Experts of a small language model: 2 picks a token, a shared expert of 320 neurons.
Below are experts of layer 4 (counted from 0) of a mixture-of-experts language model. Rows are named router (the router's row for the expert), gate (a neuron's input weights, with its number), up (a neuron's input weights, with its number) and show model dimensions 0-255. Each number is 500 + 50 x the weight over its row's rms, rounded and kept within 0 to 999. Numbers have three digits each.
After each expert's rows: "gets" lists some tokens that make up at least twice as much of what it gets as of all text. This comes from a sample of Wikipedia text that the model never trained on. Tokens count by the router's weight.

# expert 29
router:552538463523477525565626582592444464495470547439501544502564543583546493519505515527518530432469534423507491416476486468471483518521512435479477448591495476513562490508555455470513467455472583481531516482530493498456511412501606580543420541532495563489419494527489419513457459506578479478532435521431478559457581505439445455460545594607538523474467534510422474568595551468492401476472480427515491564436562541562510515482550516526438553497569476561456464522527503468467503561551429497533509495500514493511506543483428510553422644511501533621522591462545456493491472623576441435572611404453551426369593479542438607472538441503461500463529553505497499589389545500532477463468563512487503524544512483442437542530448530538566567523560437553477483453591539472548453520496497
gate0:628479457540460508535521524435483408532507488488396434500412529405413489481422508505520568489457538556446491483474479517468503573509483502458506492499535458473524513448572480481460422380433507460540543595501527485601441526444524515411493547546448501507527558425439447413399456391411512518558455488481615505478566421511555544540490533488564470498526462559487423542534575475514499458547513588477497575521534513596543408544446482453476419421548509502518511430472483511485482577497522445617509441558531545508478485505477529479449384424557539488598530412472495583535466512467545566561483496461536541599507503518551456455508471569530508434482508587575557503480437481556458564505563454508524460479414513528480473457430558526456446499500483662481491543403466576423494501516533
up0:572454424513472451496484377552439470559478477493404451536466477414494441519476491500468542458464496511461534351452489496491450549492493497517532526527550505492532507534502461476452487454495409472614572627575614510535499621489463553397489520569487497481446499391476464440410448493427501593606506469438534460545447423485489552573533543530526487455508541499461400479541560554531473482531489564512540585486531512538552423480515440474555466449556510491460514451478434421410537525477511424547465439512530513524485504547549415496560456471590559466511475380463565527512502516536501565525548484440505530663550533507564500523540493539553557461481489603557470476464457524558525566518586509484530515511468581495521483463444487487469518546507482619521420498355429578463476541500522
gets: " ", " it", " \"", " It", " he", " and"

# expert 22
router:482483549513457542365548468581581538508526505502391537545534440586591536455514510511481493429535502506467477524492478523416452491553499509516429440587433545548534472536409508562561478474427450547474484593534491486556458445498418467427423489439505437454550544411422486490523468500513510424504507549467461503594512564492458496450476558415495552562441469437533554574544501612469541506464481472469394437402478404507477511457434560580503512529402514480405481549388530521505366526475449496459572401559498454544455478527518500540487525511411477466571531598452567479486514395488578528536541544462448505479473504481557474495534411503465550482499459607457476503569536480484562489494493482441555548551447498498516580393498493524516422462437444583440499529540461481574537460511598
gate0:507484507581487496527506526533490548628575514534477513385462458532552474585513500548488546580479412539522571515425547526440489567514535478518460569554591568456519522415560507458482433537404499421441465451495486427510504509440469556435622432454463487471489562583435599532523429613577518612496467465506570550506475433468496474543482399563518534442476468555545491439578426511465573556400477537510505425537518438530539529544424504573494469536541576540563434496493457462505499508441498458567479410432426493450463567448529555467466471507441494522473533416431497484485525424485502549436496423417562488454515519431548466474430502524419530557478543629409517586541456471469483527557455506501496476467523544450444537489457488505484460515491455611486514491481506540365516564461457
up0:456448546570444519463469538471427457518445524531526501524522486539509474480405503514510513591557465508473554531449453501490474398466500494528502582458483578511496480471615490424467441463510597513423479565555463514419479526445445470457501484567523464516477616509466465494487513513556508530484519576483553489523535508454481530631510443457531488533526556500716539470530427485512524505434528477478530443453512513536553487494528540527460487455578613581493515463548525566460497569494539402597448497443444615572535590609469564450479494494512450444562465525385456470486423458457475526394520515541512485533467553436528512521443601522508437508535556561490422519480422450488552562501452448441502546628541551437458466480560500544496542614478445433402522499546477516484524452609512
gets: "ed", "ing", " of", "ated", "ted", "es"

# expert 3
router:433483525548449573391489482401509453582518465493453469507497425566592480496552565538505499574473479544461487479530455567508441536594499450483556449420512550495502560501559455485567452495467442486533505447494543503486539462446436477598441469439582487529558500455421459498496414511513406450567421531541493551556526550514516550480519485473449504529459519434595552550507546535410485505522439559548531525475588393605433558382472582596471588524454560403474619457470482540530493591555460461472569419537465483393486498578472561475461377415391544457534451542481543467523538523485563534573493522477451526552551574447487456494480484499413494498541464521537521487573583529477502486487508526511528416526588469485510503428560525500594486502522507501441399462490475543591497457521465
gate0:395465479510472493535438456438499361474552516568577552516510415461457502463516533565441525466566581533571504478451511513531451477466555514404510570533498598406528473550572592465659547517475443415478541438577419426541502443414476509578443522419394530517552531460462498469556526475423510419467510474478447454457443434540520498490558450490476485486530573513451483474518375555561517490466572565430446476534356522468493546518554473501468528524509425562512444545439563508504560558480476508529531463516538504503458490521477500501421512513441516504553580481594481434554424495491535448469417398539502485422522487518535523550516579460523558507516463486465423507447499498606503488533405466420577572435483461481493425465553472598540537554575447494459522455505522530513517520543584
up0:428438564536435500595524503447472386572532503566567546534529449408415475452597557560442541516516472511464539532491552478506473422452599520402498514499573520469509496601521492412599524559408453420556493491594456474467508451456468540493419479399419456528494491465481511476593488472472493465473479530539460407458453498562536534573573474454449511406513503508616494493467440495577545474423568555415488389524451586478560511478520511436507527463517496519524483540466550541537578545455472503532538501539487490473463469489566521467465538515439482506550530531558457486534459496494574411479403359513475498474434459418517506580496563482514530500519518476443485548448513460645580501510527419484572484448475457525454369577441460522464608508539503518413525483511533519552502486572490
gets: " of", " in", " for", " by", " at", " from"

# expert 34
router:500530496523551472565495421500376366498487525458566446500569504522532487533450499587481463472344516569432495536490581536493531590558459510543454542597619517521548599491604397467473495547532536481517500465489474478506505498507505555454520492498499549424514522545525477578497503457534554524534545514508439354547470534472463507490538570599433471462565571520430484475521518484521527536460554480492504466523508523484519571567613418485465526474471588563545463443560477515567465457477459561459534491469406434502575475611455489460455526417508465481419578541469488460441461520514450521450580458506628511422524541491507473557447583565401516608553444496555536549487536546554491536454452545455424538507454562476577478548490437476423494453538489501436550473536558481427483479403457
gate0:545483504454540414452477563514461495564413524513396493477487435503435475465480460499514480483472479443406521503477436541457414530518396464550486471490486412490515554540466474521422402550450416480492491615464425560519445606503523499439499567459477558479555428536514466434570507593433560499565597541487469530468519445556476598526527520540502478437555440452443476488411538507451447492530569483494435547457496458599533512527380510404502483457449400516568531533421436417477448401555557519550592479540541534555530494494496613434550529506458540534457568408532580567580596575449507548474490433503505483559539440524554538465404512506558540575546483459522537480500536480510529441571522514507520484462511542622511502528452555456445470469558499516470561491472408541461524592538465
up0:575513536424472501516372536546460535572460542483470506532506437594469456459489448598504497518474594431400453451445448570498401450477452470551431474483478528479502528619468529526500536536568471461437521595573456482532486647532580499521516513447528602422527408527491477454512562505463632519556579519426519568475494501574447551602531505514516461445505436459441458568433531487411448477466520464473485542506448484526641523533470492430478488471520581527507521540504446405497435436602500527540525477504490569476449459469487526449508505600452501593459470517476517573549574584472511491490516464501486447535517468460551589512374471435490542534551503469471496544543561522579532540557545537490510506470456557574484589501472445421435398547476457494475558462495482485450492586516460
gets: "9", "0", "8", "7", "6", "4"

# expert 9
router:417518580471435539494564530507466458524579508559548477591400567482496522477493436510505560543480519489555503515509504408580454430509472467362387488514503574454577463469490499578501510407536451437482423553520550430444533479468489518530492558578622506480462408439458464453545450449507533529434548437450462572464504454448467509564563515530549485436453483488456499509441481559413466439447504529473498497523455505548476559547547427469470515435452516538602549535469550415421522541522589489500424498442454454410466493529506610498496588436534479507403491528481547522515438505485452521478420403530414568540500492456565458525433507476536492492522496380509527502575367489502564510468533545553563401441575473487562622464535474474553517521582485470471570502519561558594519474491494
gate0:515434341494447535484479492437534483443436442436511568554464509616460443518558538518498525499457456516517521545559586598550446449488565486472546448540450562503455545515437551367396439547482497463465559571589507464568503539537507468469416552464478506531437480461436433461450465469476537454513596510505525455556477449568586462602515580346493565518467501534531460546526486545527526474479431380473552519477438608512523472494568434479509461433532521507515563452559502550517520480422450521497513444523575518482480560447541501560472518525430509566503480642562421478456471499429514535437563509437421504471512426470559451493414388482522450575579549406473523438470474466537522517502470513540511483447517516447478450454503509533411471549535471533492450505499587516433434474559497
up0:434468574445558506451472537547542529519463533589503507539477479489499605541397509411516481524500503425477559444494464377493527501575446500522457544446525552495489512436563473564568523520541442554454531469467581476444602432534441494475479491594561431520580464606575579488512564478506478509452460566504554629449570499532425561389584497564438549427523511424515504477475544477427486550514641487557540463513552372452485521532435575527531534525493517479494554527396527470525451443449490536475515519486448544514556424546496472409575420461529501452437528412542490467495502509549540516624444591451500498501473526502524524534594555598436523445527510520517460517460480503527499486488640548494476548488470448555499478423535499492526440405494547498520482471499400551518574532510435
gets: " |", "===", "==", "\n", "|", ")"

# expert 16
router:457539516453413492577542505559409421533536606438509456551530407518372529524466501569499467472518530506554453557498552447461473514489406488459424561497574530440570488566499452472470486506478549446514550473445524476491510474518489567516507606516509580499561516501477454460502452517530490479418384578558517549459518598521579522523471434565419425460482601476579394438538506506511525511467516486616515471536512539416611577620476485406551473417510567489490472571582437539488509520458454449560426504494552452496517488457521573541474422566503515525496447515461510457432481525476479493437409458512618560522515520565535510496507485503547543561422558542534499433503551506456513536550392487499479548478531503459487492548443476475426451462392557532480501359590553519460413465502465
gate0:460533521498454543436517530469491590506564414493567414488486505521505558500526556464504490425535440512423567524503558533428473541525533571440467491463448510508594488489549571496494466459473574560482499496474545538515539538561519473566453477498534462517464536483359502447470474425578435462447431482491544500525441408470583529492584501364508515491425508527544511537422546565467545486384480463614514498469462557456550483488476537502459548537460559489561502346426498520565413559451498477479492478522451491455411522478483522534557535469463601599557509510561480500448475517524472498422450435536535487491574512610514484455559543465452472415482462539441578575514638557560546489416416521462439574414541497499479451574620596462524604522469453537526493427457499475559479454516491
up0:416539538434525434446589565503630510547496537615547520534531489470539559480560558546461458518454497452467529421411424476526516427468494479413447535475536517506474532612439502512527482530442468517471508635565451456537454553443490473506514535517465453471545535476557504438540536564529560527427522475520469442510474468555477553474553462481448468528458605475494465557436402478473479487517519588349602601435544474529522581544511483489470624533519486396499436450532449444527532480573496484508421540547504539525500486537431501519442465445603547445434402477467483540572467438541514553559500569478531531497485466535389503418450511553587577425456543453512542458477454478438506562529445476558525563512512481419472538440395502460461600565540541475529471550525522536488559443473460
gets: "C", "O", "E", "I", "A", "D"

# expert 12
router:584507453507546517507583509538586541502485472490534516486571399492389575489488579468534479468539446522491553510504512456482476499494482444504574425562515523568575480511509601542529435506525542570428572481531516552487486583694460539368490557418527539509516586515512575527473573525474578548524543462524514407575439467561551575514462484457493581471515428426523528582523564446509504477525457423585456432508484486502529479547433559481557484486494519504467462544446497540439397441463526510479514513465593499560492519543584454433566500457521454465555487542523524505491569486475519553461514550443504444533494485530526485429442513456524329444520490528441458430477552487466499473570553349453564490566446446452507449423497471532475470561441490562476432601475428507445545529577518
gate0:468533460548582473418457475434484492444429470514505573495552466517428530547472507574453499486558520459432479445559561590471518516404458571603551457474433506519559568538491451568554525382569449528453526454475529514467446540517532493544517524440487503451449569536508539572531492508476467502565468438481542512483466477475513457560511515535440547479576451565546542517528388573529527621485532508448558526453472465537417482432484424520424418475526515511523457471417564573508490530396414586462522524528506438573468431518395559443498587584369591521442497466496500519460502485495523531443494498508446448441422531460522405432511510497581480489555421524466548514472484421586488421507575531453489544600435510514547403514474446507421497481587439474564554575590545433549447508524496
up0:534501495584539481449475508450550465479475472455465463581530504547518546531464528501564536519538477524474465520585564515494536533352600524501545491521477447476514491404437465516525496510602455451410392471544535544466485494537482548482504560439494440513508455517512491550525490428452494470536439440420447480502451460530577524420595462591460529441515482548545476478486458642497496583376442586536600536483493512498477424444510392509483499549579525524524490465528488478497564504424508547480483506643557417486410432507428498464445576583448458413421558455551524533487486452601554552550490522462476433490416434459514422460488557497480503468459491604420520460554556461538447448489504446467476519583555453570515499496493503486519504593633462485560582553554577483443501470487433
gets: "ion", "s", "ions", "ation", "ations", "es"

# expert 36
router:517530481439446505516550517526415421436511496518510505485490478514539578542494496461487497482519424564567435534503472433512356457475454474419602498526498495536457526523579508530577538550563585459530458435458466508529469407589495448499556513512425465475534490524511571507419547450567594515478462415567504484539407516457510545496587531487494482571578563481493481443493518390478444391558609416421408470568450536463499427468585457408570525483562475473532477572499469470502553505490526508460530518446544588567508549525464455435508499498493438631362528495485459481587515517506510453449379561500532469472441437486441544439576477579549484475531522401542478590522553493560448396479520514517452537416420535434480509567471475534519541529528438481445449441491556485553525511450485
gate0:519498571568503555491454543530451503415487493533441530391453509562517442466444463504571524456521570513592506466548495514513534419518471605397562506478501567522559488439526428577580517511430489509462544560494556497448436511577525485578513472553503480468525524438521564534523538392468401564367447487416465467604501522505411648486528463462464558541471524455468491506553521586492511460487486406503474521541489545545510472569468536473585454549466413446417411451546527528452481464582505490518520514482523508517483501514509501449564446470384543489516442547454517504574471485487521502470441435533530490484431527567547502443419504392579557494573411554468451431465503523494542386501486491490519504540615428436601461420587385569543490523487495520464520469406532466555489516537471
up0:402420434510533407511452582507598511564582458502437497510407517525549450540418514558520507409373423469540455508446493489523499500451476438537531411504540540512449561488407569469483472471568565588494360564423577521460553508444429494473516559574556533504542486502533438570506500499487472474514476531446473462492514489501487377499453534548567531502494462499522458518542536529431528556584564583433574486444459429421490554457454520568473575501460533537520518502497501427498500494466433527495542499567512493448538584486508479491468503494576486470433502570467469475448527372466561503429542510585533475542594549517548456479484492513469541529586614553586507568497495427504446606498468425448506476468407613580549594463548503496443462488503439500483466498518504567498475443431601
gets: " ", "ig", "and", " January", " And", " th"

# expert 37
router:513460579496511504501568464587586544423509480516532417441516549439486441453536539486404560508468508486523527472358442553394462494510469569522474494459489494544464478438447501528450491483449507477426505438542335475519528539516524439454582496443422439434514529553545545452510398467424569509551579452559573385498495534540419524436461495520533619547511414499520560563464523477605530493543472505530491551531528445502448452484462543574473483427475415458485549487433527452488459470510481518423500561557525451516512491481594439544617430555554532501576461461417519558436470496508585421549518540445442458460487454468495498510553429507406463468499387550491475496505598566449502500554505465530542573568443432486467559427416536524444462488525471488486548588521486467420531439535488
gate0:516431503477532468447545507471482488420468500461389556516591496496494451434539454408481511541539454520499423576567497500556482495489543506437515486475447563405435454437500553486559408544462500487469465505425403493529532536436454500490461435517595524430444343493410546466519514449524383508538512570456543513580456417475503501419515566486499611423530482418472546420506504525519487472485617533492536558531555444497466466550525449441568404459474437445465572499516519499524579558453416497548452484607429429472555481402433522480525454519556557497512464523422482428541580443491398453495527466536535511560550477470543425533531541493472480506539468392378515458486468479526514483477576555452512492476478441500491495515454447528457431609493391456414479520479432443499493466575506
up0:460479528465423466419436554501532533491435455499490416510540483478540403543546538453403499435568526407561589468475510520557487454485564546523524538479387485455565531475477540484561494476582541538465402535407622487543541422556420498461533514605567545451465510483521492554540456453535500526385502489475535477544438513556533487560513554511502504556540469441550545481540511495504437523557465545496488538541392520506481415515531497503510420433545472391525492548543518477467496561465528407560517461550446498489495443463538461504540534536494478542531534480500401530483461543396355517544467519539529622509463505595463549520506497561470493491448492546532429417520522455449548536592539460498489428551465491497580619461515448489586441482519509606547475536464389376472492496358468
gets: "one", "age", "y", "ity", "ance", "ory"

# expert 5
router:541454449452508507586486495526422460458516552436534550485527455505477415591496520549546533494413477577489487563548471548453437544509464497523504419538596493422417453472497414525553547530488490464486479568492486532534492496511600535479509427536433463475557441427589517502526437556556569479535495458388489537478500571492410509447564433496542492489503494508453468480522460518497430486579494475450540392512467566488536613454598412374491457470503529506603519564594456458486526515482521485438549578437437559551548463485526528531488523406564448590501582477451488573561584599470422498483566508419529454458532546520482591570460504532534482536475548480460416560494548475565548453520531559447485473433500513535489559594368448555487555572489573390523506449542568509473456430504475
gate0:539529508508594554501497551460475539505531514505517547549493515548431468569515526552386589464468571481567507594426543571611465512524542475528496498470528431501523463454566490534613441411436403548468556506580494528512607507500502465497446443492482507473496543544593407492547520618517453472446382456483522428478551566534500552469517399521470505526511458462461463507480467552534455509421601503527553521507516467511497491451448529417535500453528517485534580501485523506414478459483499503494528557484453553529517484480459503442595549492489539486591495439509512546526548388472540460521540526455425474509476495504445439523465450519516437512603533489521507360472517482540493545458490486402451609598586461578652468443409537452523460418538439594490618514506520418456517498501396
up0:461525424469433386400422492500506526541439486545441513458544507467542531433461443425568448578441558535530487367555555449487538477491531531451440540529443566539499573429382476457560495506571527544566525462491514456497458537491442505458523528508495569533518550538588522507487544468471534475471511494536472557501400451376496451482434504494540523530482515489470509500517601550538444502580456590538418481441424510496454520487568481609492527417413517558423405504541573405509386419544501496465502482493569395451529392523488467536507436400458444451476489532503509458498513512505481529412464489527476530510489480438508662547531540515397526502504439473488514582602531543459591495537476481519552438477479515473428509521534482503480427534430543477449465484560544434533517517602593
gets: " |", " ", "3", " was", "%", " −"

# expert 30
router:587487474495535539500551534570540505569430488558543494484530444490467454498506520500460533558479488509493582456503483478530475421435503553555557461467468435578481544468524490517516399430521553634416475588497393560561529581514465492492483573481476568504517602545429567484525468452400543539534478540491456338533449545518490556456549513467526574515507519551535535549468434455533460499466530470581585442465532432455555451508413536614497523518530476482483506517496511479446566503487480496485511607502502527427418601491640464531542491516580508491491438491464512601535544429564496504509510526413498474397512507497504446410486453523516490592480430530451491492487516453458430518526519493498567509580432471484482511476508600461420484560449593492399556558522410504337548496588449
gate0:567492480507420562518496584486398558459393315539515547547556466525558421466489462465394532489519497512537469512468432510490466585492459472507563569542434385448550480666447529512516522529543414516483485424548565482498515449470548495575546470528545512522560397430520477534494503478610480554534482472480494474490466530496563477362489595489423573508517471470434529561507418548468445540496481402508432496580478494439530568543481575424480409442517482530530457581518494496521495465418492561506474539508503506401507495481452560421469532493477568433461433523442419525460489432544600520487496467582481387518462524537471454553485536441486432592506483503492519511543486457478429536509557479462493474638520439513434457478480465491524524457556430516513514517458527480393486499513451
up0:456525483461448458453455465520581575500554610516453469468446483493459528566495457515597475498502374516573454463552526439489538479497557539469482517492569587501410554461560448500444517455345585443504488544433459517585499487531370571409589500417451502485452548554478519505530443564515492499473503601519458527452567424510487483574446475480481467531561539542610454463551495438525490486477520605506531503450577516558477471507451424575549514483518521485502473473466555554536493526560543453516547501601459560605509410453487519577570529458479422610437453548519550475526602470375493508534466534494488662545518468476513544448550570523498555493505534439528428468482501506571503545502465519512498571432517550514574524616448515500418496539386535531510481474534528522548509500525514
gets: "er", "ation", "or", "ist", " school", " time"

# expert 19
router:532532422488473445527497477456405477551461547527562512510465438483466523459443476453465584469528532572550508503481511509528545488467446558549482553446497558551541438517565500505485450455545461527597442545463503516488512543500538540528512557533542573489400477567548529521457457486565557513481547573534411495488433519515501519488572401542414489433477579495530503410508535495511507590449495517507527448524399539456509547531487398426392436469465484436557475593585495500565566529415401559567456493574528425418527473565555467523439471483511457518462461490531629391474522540494460549450432465542410537582466517539469530489560525507543539588512397499566517412552479463530447443534511534427436414448515389455624377554497545514421506565419519503480433450487528552447451540508453
gate0:574450493518523498501483551482549539486490462550569417605421464570496521489479616394480547532431400524554506423496471400609508487494517478489508501555430485453456536465494590517513503491480498558512565482580532513435583507464473557499468563456585549512550479598546526510407507528607591525524498514518554606564415455540508669587459477505451476466471518482505476478512599448520499532496548575441513481405420547527574538479486578447496479462486443468387501466463443529507488469501463460535437456533530549449492496566522391612376496471556490518494484534589576501506519559488450500489503497558476497531601529525495508475480577521395505573481490425484542473512496481592471471499579467433544446555507528406515508577485394499510398496535470543469551512458549476511512434438494
up0:543401508498521491520435512526552470436457532549514421565428531536552459543402551435460505552427480566543480399524484563557505495522547518533496478515472440470518579440572539537518480507556517485460593470566425567484553498492465472530461512491542534484538411488492590553428527582535584497582478486579591540583382469498591536561404500516434497487512496519527440460461599468575494495533574545423529515461399511542580519524519530396453459494497485404515549451497465436522445514469527468447457392467515562443483439508488453535526402491563530551446471486476537493578526525500470572424542476540546529544525512531490560489485510509522521582594493501493562482515488468494496446419633403429513470552385475472487544531504413489475473500552546649526483456423526479451503420374478
gets: " W", "M", "P", "W", "V", " M"

# expert 27
router:441550480497479501500423389480382425493558504498475460467541544547561413557429519576599534452483526577494498486516571448581530565473499462519542494463580487523453432498518512442464562558506452411569432464422574490487462479447402455541504551476488452511439415513439532437501557546594430470571470491453538558567512553467498497501430528543568402384493507459527432417466595484482502497512569483553550482441460505482509591411524509437488598500539585434453438528513489484556607543568555466451478383490505451522523485559458475457461443533465572479463542470559569478556491516535474616401412469485532484507506594460446480508524576528531555509506524470500471456515416507593543466531420524392476505431495576438487470557457435452431435516521492470500424493520525550553456508533488
gate0:462518530526388499444503465442532531553462523413460491540530519539478482520555576460460595503522466518545453497523400483493465479538539422508521522566597484496519455487569566502460508551509485524618523545518447478486469554488504467423416553380512563487429489465511472570439454552461528424509580439427611573505580438474541450600515488406575612574555482577534405552469550444491564522405505529480519494506476533442495531571440420512385570496477428488535468624503432532537535489463520529514494471422578431473449548444482462462504451505405491505436423482512478498482455489455540527449560401570409520592528468458498479501447497541508541481582418476427583478444462439482547449506484453499508510567456540494493538469470530490444448521475484501472462501408633517434518423517578
up0:471600573500433536467432446491457511502425532455470521458496529536457502538523558354512543448511469469581489556526574535496486528566516482472502526521557450469550499444534557507472518558539470529600572540496484514519522498494558539434444575423591586488502476472570486555518467531493544414495581436411635559506549433500535457560511495488524618523541483585490405480429581492468532494392490468494493528525524599450438530522392420509399527467519459528476453576518471563524536485392570510454470446431535470469499517389437497489474536559440517514418448461521503541459472515443573508408517438621415484469511478524539489489451470526508462451619472431455527495424486474444520494470439440535524516477458526388534543475495467498466526527470574502474536507450622527438515402524611
gets: "f", " F", "F", " f", "5", " H"

# expert 15
router:498546455580506516470486490493419475437477549489561469501551500462565514492516505549480552497527559485535488513447433486494533539528538468451451611531608533564463426478538436345576494450467395484511536553443543567523422535594593507645492474553499498506514541509499496486565509516496494471544449453451532475485534505467509402419571525507443378438550504558513401449478592439475490421409488462547522507514493503528522566431416455478470469578473448512598430518527442519476524551612430537459483539478550515552537430508514571496455538391558445539419504454509471515560532572495485459485512401444426490493474485579510562553494524549586500570543451447541532549545573480456399513461443502509416523520518540487544525504504407469504521523508493469464597476477557484575363515566400
gate0:470512534466497458520494458469552498522499525565476504573483468431480529486529503501574494473542506501393609545505519491507560539494451593557457505512458572562463484495432547523477543468488503444512536527454514504482514489541490541408429558486575495473543454614456513554461453397477367539443531518413490503530442421533528555572569550515567404435525475461521495585535469467476433427596463473402565561486497514464515429505554460562537527481507468493529449584481507481463468477534432503561526563548487551533508496574513562443508502483404495598492614458431458552605431459486412502595462602535595574402457413391473506484554482479446556444500478506500482444500473486558435533570524474512507398511517441588587510539471525571534418478469479550429532637480445479432480519481413
up0:470472434536478544463506494501410516489519500443510455426528494576504518553460485492430515521468475452543399469485496515456477500497553351435509478503552377438555467480587484435470472481554531555458476522563463480546543552515512497574512481543431501553489539396525513447549493519563643507576474536521526538436569553437507476456404417431445559587484453599501478408459538546503559553389489509555441458511502445482456521539473522482495466563430524498526628467529500472465535494490574503435489404422504514480528528451465436539533503507573533446542384500503557477438506538526603584416503418481447455598595546562517424521443487492549481515523519486416517536480534485459536501451452514458522544489513562453374497439531443437553548504538494516567426365514561586553508436498567
gets: "1", "2", "0", "3", "9", "4"

# expert 41
router:481527457565450527404464596422458426582561490470502516467549584524555452464440601549483496484535523490492490553580510479446497543398528459379508546504478568456570479426492570418521526440546488470523502604424553507459434481450621583499558410480508437485506460476524482464545496509507507534515490556471478458450552518488524504515609459487485475464512502525448498570531429402522474584493524549481480505456536550486499577441562489443528564528450559513538570506559461476545583542458387569487567438519444536373509548527516505468481482495512543496477576411485502548517596421514560521518523395556459494503580505520552504495459473517460463507552555443472502526492485548568521571453435511495485354464545519566526556543515428556574509420568587491485585369399541449466471451436485
gate0:548541452455397514569418570540397561497545394546563589546591411476551449524544467461498532474521425492513509571450577574537504520460516458535480468476455424533549549535555485445518459582551485524388482531545465621528561478465546450501510438543581489561426531391504442492520439477525559526530503490489478468526524490545589559480442505397535415380499430434508498542527532456517476486462454518426436472468573473490417508531403443460498545434452532550539478575579377441508589486560466505418505460495489613498541485476488540529498469516505494538496526474491522570451515537530426535507526549498511441487503537497515516521359466439427485483491559462502459530424463389521467530567495478505567450501451504461552491442408461452494546505562550421548465498447560516510453407606559
up0:475497532538558508447574486432568485507443549472469455524436637522459545461475458477474473557398502497453506483540466416482523452570455488507466497585597521460501493500372494564476520406480490435509504448440554413433399497491461578486485544427453495457521497549462572519445479469432500487474463507561528472500540469479455551551543548565478544643512548552496481425476525610483496531462568430536582581567406569426546477493563488549450445568513494494402502483488545535419461557482607489534514588442484424463490514531532508474483560460471520460501499493456555410519487472521564493512488482505501557528431470452488497526582546542571559539493446496538540483571485564519611464466552540405475547426512471492503438490591424481501439474463474582511524457530460478429576670387441
gets: " |", "|", ";", " /", "-", ":"

# expert 8
router:455398457436458486568490590604466453424524530486514503525519570514498464509516498411541539491496460492578519469512507484534586586473466549449549515428479543485476460563392493530460476542560527570538531442518505538444506527490594544570531513566519585467510453557446486562398516503515540596560540481521499564471540567489425493598519527556445496491440542513439494434403509452545505383390544519484495528463499365561501445444525430457497441518491564540496588481587508563573506532536466486440507554526386484477602494490497544565478481543592417601455523539502516544566567520396546479486474511528554438462553557520417437498475561524536566548510489489503570466547501570491529448552485486432516417490550509594566493503484577483492444439406456548524467442390552433487564466456449
gate0:472460455516549518453475515614534584465455572546580436574564401488531521452501583648532464567472431512454630597525447467559528459538521496469490477546504510463474486524488535548482513545447580510476492500406511446375495500462521593425526524495449508476498570376511447454477479564513530460548550413499548471494410527490505491453461511455436552384455444462442616489547501539515513533539508541525575492532544545602541449476544429518473498562452487403483524440446455535469492456547412452404453467542445491528499512545511511484586521482473526436489535452534518532451526509573482505487477592445496567469507477560552410543474543539586582510523432501509560569446504463536487520458522441541545651464506487456581451520537453489490465546505492497526505562394513587594609478485509
up0:483442483558586573456512482596528573517480524536546417564524372443538533504464558604507473510391443448480588527477501460579547474523514534493481436524525443463520503476471475519539494491505559520462545497423517460470485498518553542405525558563404530453461531441513524473502503459446571472571513448501544486512429471468502459414506462458385534368440504560440562469496499496527538484487460464509629590570511591513616462446519386534440500588516455440525535525451493536468517473431427464482499517595450494530494442508584534506531468521451562486528555487494571555564514535557509432517515592447547495480593504539491407492427488488567555426565460510544580490458472434466433412466556466553569630489438499495595457492486448523512470586517518473497539540414456569523574462570501
gets: "\n", "|---|---|---|---", "|---|---|---|---|---|---|", "|---|---|---|---|", ".\"", "\"."

# expert 46
router:526508479483490570537590522503540499495506474504521515562518523487586507553426446461455558511445451521506436571466530628526568482584601598584405515521574463475451511547496446576458527514505467441552474478437441501552426561564499472542562479541502501549445468506491511656551425508571527458506492534510444452545466573546499509534532505593449456542534520489543536464472540493572485372496584490469451473487559409525478551518510491438464411474463451538536488566585539520490565480508472559551469491514528391501516457429498533629479550476531408475517527540478436394467503575532461520515563477425535465386439462514472574490488506580567517520565523410569496475581537542522435565502542484477490548507497489443543436561568483497563606526517538456459490494500585538546333495592513
gate0:593548570503423501440493521410492519471470496503521554571484443390491431497577569477564490539574450466601545466605520563499476503455512576498466465496470501436451553446523438579441521543513509528440543454584476494523582549526551498495516526486531399550531455527464579552488500502617489502508494505579591521475576446544483571471443464478503531301525521449438558483506570500549482478515502469468461516467447496474579514509526523515447506526453517510416461523420552467566565521475486525534504512456402507567578483511505496543448478565559398418536515473503542469536454414481513533525511547539405469501472558482445505539521491521532465357437552570603413527483549521514504530473430527514539527453424543414474519587492596481520495548465558412549483577640431552470494428560469
up0:571546499536411509466426571453517489376451487437507552581478455417515455519595534552585478481544459429550499477607516558494428513450493472480462579475473477488538503406510468527439534509566468586507481467463467504592514564536505498485516505502491419545510544469478572524541496491650499493555433483505566532477532466528503576445483447416584485364604507498496522434445576438508507509428474417498528491455454453493503495490547478512480438476466559493364465493445600453606542455458476486498513482492413552540484502478477602589534450539514462461542507472506442454518410452409570537489453545478454480565498535499438477568506466515612460359367576552569420461457547480489480500477476521485517583462436492476503481571524517537539514544518558434513462488524481521549524461627491
gets: "0", "5", "7", "6", "4", "3"